Weights of a small mixture-of-experts language model, trained from scratch on English Wikipedia: 6 picks a token, a softmax router.
Below are experts of layer 4 (counted from 0) of a mixture-of-experts language model. Rows are named router (the router's row for the expert), up (a neuron's input weights, with its number), down (a neuron's output weights, with its number) and show model dimensions 0-191. Each number is 500 + 40 x the weight over its row's rms, rounded and kept within 0 to 999. Numbers have three digits each.
After each expert's rows: "mostly gets" lists some tokens that are sent to it at least half of the time. This comes from a sample of Wikipedia text that the model never trained on.

# expert 10
router:536580529493522570453564499503457503496521452499519471399581473513445467478499518485524448522481395488543531479443476478511549505505548474549462512488447538447501496456535481536576513532426472420471547483604497562506621518573457528473472529505439499534431505516513493477503498534416544567507471493504498487490509515496499575522497434524563506520504522513565484453515530489477490481449567380511466537594511501519464538478464545527565501504470496524527502453470519521507495493437473459484454478514484478513504492485462479509523472475617485567496420522471489566493505473474514490
up0:459449483473550549526479511480518544480427514498473503554431455447490514521557550479462472536461524594576512436493453510541514539477419474452553519495512470402530527489491477505546429472458512523499427460482548563536547529537493479439477538503460484457557550533543491474481492530511520499546518500475478577515553519469492588534458415535498509492400442488490499512485523494434500501482453465537525520503494497479489570517433545535553477515491496556490514441490535480543505487539545545568525496483602473497510580548512506506491533478509470531449556533573400442486492466395519515
down0:560571461494464496527542562527515466482558485568501439438572477524485525441479519462535529520488454421475485502488510508513501512539584517538503475507492517522555485534483502458542535538506463490511493495527448446441476483482535496465509427496478505503513510463502440507438552459441534453530549459514547483582480496508416482476495524469542457559542497511440548522547534459456562483530553506422455464496528454458460467464454512475560443494513481482504561511636471479441505505520452401461491440530408560520523515461472553516547570527503515547478386487492552530535523552523496547
up1:529513489515499505532483488474489504554452455517497561553535469536520527535518454521447538525589530463487535486567497407483505457506463486475461541503549499480534524510504473570544513547460479572460434513448539520511508480445442439512529438509473468503591487452524528576445481561506505514490531559489496475452417473531469524483523501484488470436473500463515435507489481547521520529454516499408451471553432611529523475523499462474454443512524518418544458490484551482383524497588495500506531531526549506517540408436486477472515436506522568445486511526464483449546564560454481540
down1:537506575560448485547518475411456512575506527540513548531496433472521484468523554513479491493497516500472519547556499473425556508453504570530513522466539467486479529533514483549458505583494533483536449494424455448500511470407468521618471452558527421473502565446532526529508497511499442458572547502487497487525467499457603495455452454495567491542489511544469459500483505490470514502468481539434535498445438501513520493469518478445477453497501506398520464471492507464525525508537513552518551539433523515495529542418488523444583547467442478572594522534441482460497491498546514493
up2:424436558428552527517507500468519536451458446461538496495512486486484478546564405523509497467479486498510528483460520527517523445472533438425478496478500498490507563555436439539447502512483484524509461471510500479457473558492491499468402513423457437456598499542509409515504468560446547441481520509494478472476471400480505487552520563530539487504515487440489535527520494467495444468551474513467541458523485534488523549464522502490557509566528527405520515527554535518532634561503499459528506516538530512503451490510531524558511484453520600499433535560522464538549539519463443539
down2:542490539455547501463518491517537477500492590480514442523471531512563490537519496533546464497495483531454569497445462555495503383480545414444463470484475555524529489483479519557471511437476504488560496530552515470429501492498613500437498580544527455457535545544520476485417528439448549595522446445543514517469452511480431462511509547502542525400515477482458513558408436447502387538524556524440480500486503508432481446538487540447491523493540543552520523502523520539522495508507511511516542469562532488473456454504502540489475456476508542466456465504536521540458511464542499493
up3:503489542455459495535495460487511478463470565532494452550476464537510490514535552524623527478539543454614508479467452454495535661553595434561509531427527513425502524450487514569436459518421505468465531478520471490528439518518493563592448516495540460500548493516439432552523535518472479468463524508472541459484439498454476489494536489562490560469502539465491530493518445508509476470509513488447443519546472547549476525495494475544523528573486430478479512464496442488607504514474507482469504526521566500483455496484447562510483525530518508489530470498483528537525465535515468454
down3:540577482501503435571502487473533467565516483477458516463474510512478529488431529511490499567469445473542543497540512512515486480539510539447517476552531525517397433559562490474489503459479469505368492565460402516554472485410500557504580495473468509455512428510443495481543470577541474565432541441503520467502543486537481516499473533476454509451477444428460499540466486484506502518436549469517525532546512449410526536496496485463438528560490552487532435477518466436464471489513587496519560516489525510535519546562527526519490490567513538508538486440548529558554476477543488526
up4:496468569502490401550530549519459511466535515509510578561484505547478506463522482425485520497495652523513493510422556518470523509523566553507513516483554498419486543501508532516462473514504472431507487489410532474423512531544478472518482491507528528500499511526508522494557508536564606397535500447490517478416545468498451469503482518501429451519486497579507540541488515519503514467504479421482467499482553517521517464453519484498508483463417504489548511517479554518496452475520508455573434545448439491435527516501454571517543482483543597539563475481488493438413523496533496518
down4:494503516548534533473466541458515483588523501510500517490567483473562489498482406565503537490477439491485436450475490511517510419513484502483559506502564542526487495455530544423513509514523561508575506461518474507505538563524511501511556596467521495514464557514413549522536506480517486507508477519500516576410466509528485476528490519481541464459575566449456485472451522557529479528477453446574526538549472501477464507539517505454501434492512554493532428529472417448464531469490507347464511464549567506452451498519495467490460501570495521466450421515435502578503447461483550491
mostly gets: " used", " made", " played", " use", " located", " received"

# expert 60
router:481499483447482475459509455538488508499528408470517478493505540484575467508470564479504406496460467520518474493443481494505511491575428452498484484509475545516543463494562504565458490502483540511522593511526462520508498507587452496456471482483414531492502564489478456484457469530487505533493442509511565496486495498505520533533507448580533529559485520513513458493528486546598598519477506497522526522544518500514437458483502554548489540442547508500554486500486600630513476537382503459503471517508521455484440399497486445481522488486590507481450522507542518611487482486437559507
up0:462556473488503489491580552515548471542463467484484502474457473511528495518519513481478530514465554504457504452544514580523536479488478526486603408519564474579425493495536468489477463483505464538539516509522535558573507510447508475594564502494511548485549477506518444522495601465466478533515472508488475486554476441446521550507506495507568395545462487444533502527422542502511570536530500492469496533481490428464482410525449462511512495477455459454510528519486523484485473462536550504488555576476476501503547614613466454451552436504504462505471465459459497453434552511512539508
down0:481474516486546446492520475484494524458534564496528538517477561454497525502482523554467506486506432511580504472508506413499509533460589482498462580499441510499433504504537505484490510527513513436474498467453463540524540472476495552446513513540474501499403548487476540472445405543478516555471470448458458517496514516468512486516563509482446573464525479559550478475520470544397431498514449463471491538516482552576533519495520507478469543514516565571466515495399469518497503515467462541511503465536541509463461412428544525522535519517508515524617569500424588592535442492506450507
up1:491488502538439603445545487484460579471545404507440483445445584444522477511487544476489500513498472565480419439480523516501498394534503523477539449481497490538502493449474562540476490555501511475532462472524508496511560496545553491502442455545549488522525410465540498496507536458516555490559473511424498426572487526514486458473554493491533539590486592502482453524524518516497472475494549473519512570480529438432491510485525494531544555509554580587471520545513541471554482523554440516482538474582565521444577465499484508490492480510543516543502512452466467524547476540501504528
down1:506518512448537472579537488523510455553460598512561636542619487530542488503442493517467486452521532526527525499534476486498473498518529462448528564529484468522561519544506533521533507491449510471508447523490482499468439444433523494468509574497491503450521501549481462525497526473486470511523564484594450528475473439503477540470515513478446478470506395562520581495519502524484485546489430567478530474505502447506503384535485504436503497494451432475582416511468499452436576532448481553491503531472484491449506535569486434511572513508500452493484437502541517501459509507522483467
up2:526456512527538510495429441546466521597525510492442632537501526582486394515511473528514533534402457497463543521522526557499430468495475476467523447497489469503468533492550511521483511486525479472523568457517488528529458522448522498449519545569505574553511513439476568531542496469496513498530411502489533468477496444554537529524444500426493419484543527448544449479499482460497570502481449516495527579524492455459476451470499525487519523543528478526483479511480467527467520581459533447453451496505531471475501483510510559561573490429505502521509585531526527420522446506503588449
down2:480475466501464523505452475523543496555486525515489552436510427503485516500555463408516495543579487453465500573501488519515445505522544491507520501498531461420453553534510523505527540556481470465491523443535512560510514474488505495473524504430557531494434515479504525521501437476582514480519465509462471454489572506569609500538498512484551378542420460529583576477467535505499536481513409560525525425482440493476504462454521508439491564480565487557553476464536469520442458445449450457434434530560559488531491508519511532513447493475569459552494514541485463474543472465497484515
up3:495483512574502478465432480458488526540517480537553460594480545443538475501525488549509474451558528546508509469521494515493435517506454519559482497506532590489504465475524536550563480513542561515495498487570456486465503493490519415517584505462470497467551478558503436576472423529471421506538486505500474558494523488506497556528420428478510460510447473462483494530540595484545473475530468495379428489497495494479473485478528457460438469454535476600499528444489469543536541556521394478550502476561509456466378498557473514490446474474493472478497484453503493532518481527546498488
down3:502521531480493503553476462550499523493452499494451510437511496546444533512511443517458514534463495470550533597433539419482435516451504492515487539548489505522493450494512529496444507410387502473464505539486551577509500524517477538497480457520551583553460436484424526541491464501452554446418557442498474468420542488554535506522479550458566505467473520503503465503435386426535496466480554490538496495562514520564500503496506469553525526529499538554491486503480479380464469483494515482465519456486574562493502505476505508535570490526519570522605488490504532466538511439512525520
up4:469463408562516458498504474447592495442416512500507477493535474560539495521484513496495494488490501523571558499510500416552577483549557506518530533497395540471536486421496483458495435465500495510536498488561468481512470479523538478522458538490443446504487472582565474532547484452481512483559468517444501461458572552524475474522500542496487453466545503532453588528494461472501511475427554508476510489448416557526473489532532546512518566499455510539429493491481497443489467504476443521507429525548442537586576574517458512568511559497519516468467499520532556487454519411481533549
down4:490471528535498504497480482549477482480503506455510586528455427489566442554492430540522562558523470533489534521505497519504463505412427534557494545489528526506487499523515546513501485454501439544448491508491464524465438462484467504492542535533520521495611529519460466452519507431567452483518513506519575475568431473509522474498504444525491470532458485501536511487494567472485546533454476448512485591562507568495456512492412507536527470514484500397521478521486465540567457610494612459468561491460526512384481504477435501446478475491432535485562452509480555480507527539499478479
mostly gets: " and", " or", " /", " &", " than", " for"

# expert 27
router:465595545514532579482482527491505502551522520479505505462510490437503430487455456539445488502496496498511529429516492495486592499555478493478488506510525539424494535419503521550530521544464560519488483519571480531475524457511479477511534523518497453554489543432469498552382495496516491506527505533483410521487453467597511517516507471505541475545523551557515549541521481541547547478483455416432430441458523547518437535463509464514476499474548575413549492510446536482525464580497472558501495449394489489519505523522479508478510408470544453567556461466534453494521501466507529417
up0:505525448478451529454466554426542540399427476464517457485495530550517489545480490545554534430459495544547487500511535458568480485545480430452514536549579552509555522475499459503506555573423485543483547506502536483517493466506423508492434487437499527505481513541491510512491481501476500531575539476497486465473548523438542528497450553491487534550509469518533507533497486486438453437554560527476512518494460545486490494485595523484560487450476483490465440463505529474418514524468527547430477470537554421527537437556493476542536466506547499554498552529499345488493499479570542537
down0:444480488554546502534491547499544520483478478461528464454490591525433483503531482485486539520447511537511578537532515562459513530546512564515541439475515529580553477495508540465481497544414492575497543495495478505484538485452514558452531474510557506518504471509433490469521526511543551517450510447508532473539486426499469570520481526456418550413492492454425454410498496516505421473527427455604501560487492456459526456460505489514445520462542480566515530484454435433469507522498583488456449491563508462435553532548519547482514473450555534492512534474514498460527472501491563412
up1:503575483540509451459520468486558509549497475457469399391509465486501522496531482461511500463494488493512570514463521569475644550460479530463490513543469508596467491545469543507543478495435471487542475509506478459449507511502498507502582428457483465512460489504511484521532521468555540474514598516466504506539497464479522510567483518511505522451494517499471518500515510549513529499494461541468487455391458464520497470438576456500534470449565540454600424526448499448465474494504523576536493524532486500447535510467531549459570478552527559548505443436435439516510500450477431502
down1:533487472512450509483505552544467443486513501506530547524544520444463454494480523465580418536557535498533466528481524406505413496488513470521520540527548493444526505468552555467459460548526556467453524469526554588511486467479486468494395555536482523466507502538515491545529464559551511498448506521484474521518456505536448444478517483490492530493546486475551507465431487488528472491574517438577534545588508449487517455549504534502437537552438460488424528491529511562539478463556437388474490496541488430519444469481514468561491493466508469501474562516485575429482502577486480414
up2:503490435549484586467489537449528479585522576487508471463502439493510530477534550475503478522469525553448498430572380500560500560524499493472490504502551557517526530514438480458562494584482478487502530525453519525560494529524463478493520478518446511480432583457510541482455438508510499537442471539473491405457451428500515492549464496510564462492474486547506539473478503465525492415457495487494455461554440508520495423485505527489558544449544491469509471420474511469577517558500499580472519477520538533397463524596459496485543512485562491541496424492526499475506473528455458467
down2:547517472481467564557542428486485459452504505620431484464514455414543436509561496622487525504576551520481514489535515460525476531553529515525564445522545465520468460496503574536444479532498505488429507515488512425527492499474476521541459520524460500515513535559430448506534512469539491398516519522500477464556525503531541448429531505499529556471477457524528407518557501526426533491542498536518481493500441463537489542518483463462489422529465503438492498514503498501498444427520547444569448508421517501546510502483556490440545561519410514554521506507459497491486549490456527513
up3:497423520467462508473487541502512491480421455435513496537468569474523529478508385529514501536497533464515435424430468490478535575520501501499464571528572475542472510521494493542494457492605524468476587489489498448507486413531461426485473509529496517479514464493515508541510558466544487530485501514498528494452501586458523507434549400525415473468494478513532561498473547527473503543455475505488462456546530557441551520490509549524486534484570496486499493547473510602498553542454535437538476512546475494424588484575548534500488492505500478442503427529491540515491574503563530543
down3:451477481502542542542479483490500521478573488458427446470457489539467490400506562546426542471554521523447474577481517536517467446469515533523475507480488507506438452443462461463512584479469541542506442409507545491508552511528480463488544437484534500495550533468517482520478424566526505517494489510448456488475503517478446499504509536430477482515530506486501475491443494466491503490523501422555560515513558513497412539461450387497495509505571539584507500492453541567525574429487582595476515485511549595486476528454497566507519529564459458470481526473533458463563515506509536497
up4:520454429539521469532523516447511529526435424491548500511495471544519436431477568496500508517526521531516511442406535501490518556470535467386499479518479566441514584486476540513412566515585422500482514476571536500476510491539508509469557591497548508522503505524493488499473536483442458530555486503525482531458491458513516471526530550512517499487530579545491441551494528498493484497562502508436403504456496449490521481480560497529559473465469469478512503482501527500494474467507554462463408441527527550558447510557523414509531440517436518505556494489442601455457508556543507457
down4:454504505491512556440491472492575498528485497519474483519550513488501503499427457451519538495558435496512421609554474525482534454500509522519433473496484478545460538516479573498504519480491484478549555505503456542499529453532522492509431473480488479490546562519553513461468457468470453565504541468480456474594505566446525505435548441547513569523451489487501535507538431462571525494469434467494549569474429469516494484412532496508541541577493468430512509366589422532505484522524502533478553472452547560505451532515478537492456546482559505476483558470471501507515541484552445530
mostly gets: "ley", "field", "let", "ville", "ick", "ton"

# expert 31
router:545527413484552550483548465507510457514526487511529444414629503464440445476470519485532461491518438505511563475541504498532479500503521501543488484482440446509520539543542483551537514525455475439472588533571475613479535495490415486415476511524408515537423504532488454539513540530505539443545450521489512495493487468500472577524508447483519571483539516510576481487508513538525510532471597453510480514528509497467520561560496608523533486497472459526503491523486515479478510461432507425471457474512495473528545514468487495500504475500533499566405441556450514579471491499461504467
up0:480502406453505461424477464468496465431476472575517530453571531529471494489418515538463477499536460462481477493546470470540452479477492524455521462531487485492454512528474480441534510594548441524627462510524509551516499471460459572507534538561503471563458548505530499461472484527521497476556484533513513493515501495487519486511532476513472486476521613498558446485530524537454511511572477494475513449404485555479553489517481469505542594516523471528506553451343577519455501453502554489517489481484443441488531513511544460487525499474493530494460530485560492414485574534546520512
down0:506507486469493602552487542555545512426517493531539503445438440446482479517556544501536541479530443509487549451457499489476430526493510514535557530478512475508523546559557523534469505462494488488475473529451528450538542579507515506393500435475597507491550438434495504481482554514565490502451551468510511509453481492478484502474501554447479568487493496517531547518502488422512532467466553479553512543499484532480519533605505524492473486512514466550461408542495433531520532452454426537454417522548467528480538441454548478466420624478492493550490503487498505496426503515480434471
up1:510458542515501480503494452429508464490511544500568552370592513464440471474520513525564492518435506488448481528551508548471451535559589482554494437496509552487481487503509536541399532485493521498475501553536499479480519475518450529494430505450448552442541475495514467588503540529520494511524534428499501498440440507433468510467432535483590512537463494481539557533492526526533483515572555525558474444511539478491538433496479462456509444439480447514524497503570522539556467471592515519392451480505465476548496488424507447509502522535527509516497456451514513455453466549533496485
down1:511419527476499495513473464527527458554523418461504505517476561512521498489489498498508513563481499579519460488566521513434512449496456573474543465526529527489468450454426537469468457385455492541476480456518492424509466483525566483511471565523478433600465573469427487503415490418561497522511506565476419499565449507553458486536491514564447500521524504489574500499490474463547477498494476491522498478536435542521480547517478532522560541490498516516420501478481481452576519539454515358556517522467554528510449506515602450523525498526495501502544520524525541502495507501469502531
up2:444501468584444443457567499579505513524476545586523431469508484505593617525429425477465537471521499502486501452411535516503470437521488518499572499563518507543518508498508396483497460454495505493564447528450482446473507487513503486446494500502487542491453462482568503442509542495476469493577517491477538475487527499571471519500556525509467436522488544488527583547571507396524476572469534507467546584498524554515427511538493479484456540485470536473422441462483526505470435538515526519478502507529475476527560528537540524448493537540506475469498539460434506485448530503474493470
down2:565493489564412495504539510522483490533420487540490504471482605512515500497533530391496469521484533464522499510525523538520431512500514479568533555489512507498507516542496511459555424463468392510493472465570553542446536483581519469551460514394557532501510479541441471430510522524509608518540428462487485472545432518535454514513468489492505444547524426466480545565500471508477530497523502563518553542544549490504518471515440510547471572454499522489560439469434536477419496555550529466462480530543453479499485444496494391526507469530540471472482519519512453506514492524505502475
up3:481447492428497489489454392499563470502523506521458463499504554537495462496567569552453524510480440480458435493460476578458538515460532547452497538531472479574498529438530479518522477519504533580525491518500477439507532447468543565498498515524547480502411428483523505510484532505486454515475474527537572503558517529451529413478517501506501592576482505474489500554499477469503436494536459503482561558457480525449475530531481496487561532549534535501448513447510484450533613501435490602535588415504482514515559551474454478571472481523483572476475469538471483489496472440543509524
down3:566479435602496507550528555549492464486459488513411524505520415527497457530545521463540505575521494538544517484543521467511477495530461443523358464443477476502484508524510545494546526521516486454481545574491540491483568504409456499490459470507503498442582447474432454520515502526494557441514458492464486509475570500499537548477512490506491468435432508500516516470518531520496516550553537485520496456536518493549527556457515502532458488573436478501493609456485571459549460459507526378447457523518531439489548462534569531482486457528518480569482483502506524483489495547519439485
up4:521488545456466428458512450443486552507506466553521500500558510462513559471534503459490414497443476489527494546511565510517474554480505523560520423499470509600421561469567434479553554501548493474477575521548564490462541425500500492434430525500461501505480523517467520471487485504523528478536560545526454509474456557456517462395464564527521534456574502439527510516524538441548470489475519475479568474515545478523561466531525569498495515498591473429470509488500474479461539483512498434491451461519537514539494491438474444482529456490513529450474547520445590568511473438447493452
down4:525446471473492511471508447541581487478499474460438493543471529502481475480536539510495460503495533526458469498474502534489422473479492552496454484573468545472501470468451521438556565559476533489476449458500501545496514546487530594520559451475494573496549461570503538525578479537505525479515480422530491422511595505505495447550530502530489494548417496586447555464461546546499477596492489491454438520494486440498459505438496427543538512486462563434490529445527484449483395472494500590461512532580480517488457570507521506422504539523463488484534490487545499508492561517548515441
mostly gets: " is", " had", " was", " have", " has", " been"

# expert 18
router:501556498492505536497550428506471516505524527489495525484492454455480482464495538576472506490477587466494535433419475500466552492518522495468489421464464492432466495462503499539501473476493571481463488506508484527446484420485491449474573477501512538552455489498516483517435520549536534487492519554505515505521494467526543477498540481543540536650500534506536518493534485577536552461469475458404519502472516570579486584454561467495534546471452512441528479495491529471532482599502474546461503511391473459505558528460500472448545494449505465602517506483491517525496472498478542357
up0:496498572510542444516529502420545471469496470509509462508454427517412493504492550489497480454463477516509501505467530456524507543446489428510477493510512537424535521510471549420521497489521549484552469483490472454473541511509477436502366563517549417485490447497528516499514489598481551474488500460461523501466512542462450495480510527530535531489530454534462491512496528545543453527461621478479530535520475516486522481471514448555490582566494549559538516524547500476393508548515537468568456536505525495509453573527539500516435486447428437503565543601561438480515516518473496444
down0:486470442457476531491421531523547486479510518470510518496486596520513506503544464472482571464477477450541491436499499601435499429519434520553503541537452455593511446486457511505505527490485459539543517508531518546508505528544479545527622373506451528477521440462500529510488442486555502551466544481593548436509502505507522566523504440452494479486495562450527479536530514489511534458553467550520526570482529539464417529492522527453504469456444458452489495458475478541569527467469449566453533500470465563494483467412483537491497470512489543513452450449482460517525543544517511556
up1:478563577489468514353496507430570516488456479520479402532509502544495520499495441567569512466483484525525467529534507463446451432521432505545531528560501501493594489469526539474501512505574491450481570453471452422517541445469507482524480542448486535502501454450527456511548530504469525526524555518508531511592433484431450488504474510499538498559505514497458459437527490441503547538505436485505511527538532531518542566570510512478529545492549439587480541587524460435498497443505489470475448457561494551479495532432484480495509453508477528466539477499476490508575475477541468492
down1:503531503507494484550457557530612531539504476501429496569498504437508512431566477458527499463474468505486429515534458483543360537510531476490500563534511472498506491416475481496506532522444486510477466463567504539501463598421518491470468536487479487450511499491512540418426479504539533467479478558475496543526530472499407525490520491499576480576510514497436560454395481487453516582578490497508512477490482496410545522449523508493496521555535399547482484464512442489528479487534553571491483447474507481561481495543542537537526491476540546519539447489485534538500523437487522489
up2:499602498496543464527497464553440557530447418554522481463556522457477482587413556500443505597547488464444478501483583471507502497472575601476543502495516482524499538442518543499456512525504495437515513465578506515478487453498478550518505518564590468562546526536533468534471504485493522515464527495477474531512461497553519445504460552485504436418484521539478511542518469508554503508491459472474528483475525433489516481487537554501464450471476502424517495590497411427453468450482429497497521540518484518477517523477544464456518472471529585560445508502482416447477521529456507452
down2:600466447484488492542518550543510476561522503511499488464606496499535538526419520485532513436548537538559494550468453436499490466536471526524439551507426496526469545516486450456525533468468537437530481511515520569481423537460497426475494564494604542487468456535503490520546484482496489542450474507445470510476426512470507454533497490534537523468446483484561584489497494444489532537508447479471473467442452503531522516523526484531553485619526488546454499568545558491479473483511465529472497485504486483534348439489462573563515486505536461486512418436470506510475523501529509499
up3:496516467494549459547506508458528504559542423526510480524503465484506461479509486434502453495488489501512494474502520508476560417459478464583489523508508478522491505530556466518549517525641537426537502414501523420505496536473475556477515527537530564454546482506502529519444546514554584538517519421454511498537498541569503543467502468500463466472407525454530488441500565561497521520494516566481422553439482497468530524484437475488395495505561485453474519552490470465503442475514557492502499539550520512496459508488566477433525456566402447490503506489584485525517464425491491428
down3:471499506428519543494468510548488520406442457480439516491459489519536559534491478502553482513449484578487520492497456513550519538556503494428506447490473484447436466481421518522472536433440473523495530473494470510495528488549522496480480469489471460543409479435511462469646462552452443458576494519567471509424519460482554512551494530491554498546578507527580497575589512475490512517519499499498484508589479530501484491564500556512531515544478426534505503486491515543480486475459572463514456498453498514487455532534412473591513485458534527554493456506529508471448591520485528518
up4:478417459464409527512515593496465566510541445478532594483575461498549547541524470508402471560509491492488499572489512539493488458503497485501510449534525439475493505476493524539474509453562451514440547496442473457469483407503484490499597448482528485496486539489471455539527478515536581447472586525482536466431516548499501570484460487484490467542502516429510554513537452501473531503439538513516530469496434469546443444486512484574439466548449540540539501517473453533535513545561524563520428488490468520484433473466508517476583542580473518562454522466477484481522492453485504469
down4:516588541524508492487494514484507501455487511445476504617406467481500438546508417461533553503510516538492494441494485437527492536497467529509531530416480572461511452520430547461505478542489522534496512491562436562484490505500505508502432603528459538537538506481489552503531470485512463513497519516524419464497526470475475433534495532499515508466517492456406434494455565486509372532535502454538572513489517510432563537479505474467546526501491443497485545542448503437519519488461515509441519459499543534555548579491551529485422493464508530371548525523538494501496532549532467520
mostly gets: "ia", " Team", " Thomas", " Paul", " General", " Club"

# expert 5
router:535530468488523516543527472515457530505550482472475485454610516455509491538498529505529469508503454507519418471518477429514541490504501479532477510473454430468488463521553476500541577502462461417408548529581475523540553501506430491504511510490417503522461475508392453478523531550504535459491505533552534524487480487531512584494487449501463576490536523520497434449522483503542522521508621448568475515618513497552490591494509539512503465494471514495500536481517485492507463521431510383520439552512470475489512471489421453472524482543586468517464439554477475578472476492510517518
up0:554464573496479501475470509483530540583456512413416528510521535460506571509509455508530552508491483512567556419411479418523482528549460537502544529493479523531513594521477521480520540493509507502494492522491554503509489501505489524414462390490560507498501497561532493474502498492483503527427467433488457546523558535432444436424542546496462518458461558565521588572476497574442439523486550521484461495513498539545481513494495508475467525470484547501522602526574517522503492508504446539487447445527505540492543485532488533434465431501460548508551445465539462508552553467472484518
down0:516456527507553498527567521505456487543462524578488459534490537553458441485527434534532494596480501481462417560537509514490484494571529466439488450511589477427500484485531477527474480493492468513487468519519515557464479499515481468567468619512516499521474470502447498537469442504523429525494542557520503545533519408518531529591469509461473466526558504517551484377520495542484481523517463482567592524542553436520556539475517550511471550482550428483429402459452521483535498514444507445532494484466481466450498443457426480493497564493503507523484435512503501516552459507511492474
up1:429478569487501553601489496471467544455539492521527563481573458436465411527566537478533532578446503451453466557495470499474480516521526509514503483425455473443506493545493546482500511557442472545567509552459564501466555547488407506523516543469576449515544449481450481503484468529500529495480533574556528536488466483486456504438485513535519509516415546464542499445533463484508482454548492455508574522458508560508477511470421450483549496585522453507530520467544488495465506475497478472548465560553505502561487484477427500499510382480526522523531498524451456427559491472499514532
down1:607490497551502487470463444523502462516482484545512448489449541500463583472471493529461504574505542524541450483494507580475491497463515422512482502531433571596470450447468494495486491443589468495580540500511487509490554455512464476525575448531465574543484574531534505536480508458510467498484535519470585454556505607492477522519470490533413543544476413486473506562498541534480519541479530493506481487511585509543521462476488489506450516442466536568424522421514469452534524499526493449511480472489524466471463476557475442516421533483475540470491431463512508590486490470482485471
up2:488566520476500477588516497548501552478441459423544560510598470503467471523502442523499450465473414540461498480542451526523490549453487478512450504512541470526516548495478488381481526441445527478522473490512516544501545482545478504493474502437464444477545523537455474425602406499500552516477515542592450520527499529529517497417476462523496505454490513501541483495479545550458500536431486483562537485516546575561542527469509478536448487497477519550512513498466512445435497565450567398504524467453470472515522550434519511455537529548489460548528412488489477534447511540513503478
down2:485418457450443493448495539517511481470542500510465448565502517471540563400496450468557514567490552454491502522471514533512415475508513527500472466479521525480488535437550470539468526548525481525435521551516515540475559510496542540475460477525471546465444496494465579573450467529451463535489501475456507485503470560474519412549553525457500512502491464582468488530547468541475508535555521434530569428584442459506514493494483471497515483466543500433490514539599481470518502460615497578492481484410527526572473470448524495453475502497577525451468518525522568431521467461494507508
up3:469491538490457409412523538501507544487465482468499490449518548576563502554470503466567535505511468472481505448509494461463564475505491484511501483497487422498477467535576584477474482460530502491470537527547500513537496488521493444547520531533481482553392520569459498468574609565418452503495453512547478493507485527514484527529531498463510480588540501527443493448522458452534513541554485493568463454425534483525496494440454494476487609522538489542470520527518556472409500497442541505601454414482544513497468493482527504499516555473543496514536521429442486445558501486550528514
down3:527477564525484478541496471490580472545496518563492534589499447489536446492461560527424453511501511525543499604513515466523459539474520505555524466555487550482535504506457513551455508492433437507495493509500464485438465534481499535485540553484535493496671493557444503481524418573476446490533505537478471463442542451539543487507453520473429509468461495456505511554459468516441479506522549444471505561521454518567514468521492508437514458498466512433551457458526499471528434557569495511457586515500509530522412472513477477498502502538478496515527390436506518508506512457525432496
up4:497497545474492471456517527559435477477582528494450452519533472518481447457467468483493468485549521483474407535536528541478453475409517523499534543531468474518493529569499559590542578518541508477482447454531511531435473502483470489519496504587484569483472463415448569487492500440454571512452529556510508481487435580476485492471405551407447497516547558481498504494464488495505527490489533550503444531478596497448494495533523459483494497545400460425600508511436429475487538464477484455457468526526516517496484508500494446555467459516503531457512518526535493553549517531555538471
down4:444483456446488487521499483479531501460432476518522535530503562478486528522540551499524541436452525452496522481448523472490537502539461516502485480506477481533439477511539500512542494586605557518595536524506453498580506477513558499573540446485512431559531453488573446499461518469422537551477490492456487467499575463529468530619496427513496499515523405554486473498554538569547488533497396559478458450470501513520501530445503452516464444504560490565531527492443473486532554500495559536465489520489407446480462516497485544439496506468477481509468457491447465459448509511494507410
mostly gets: " him", " released", " played", " received", " took", " led"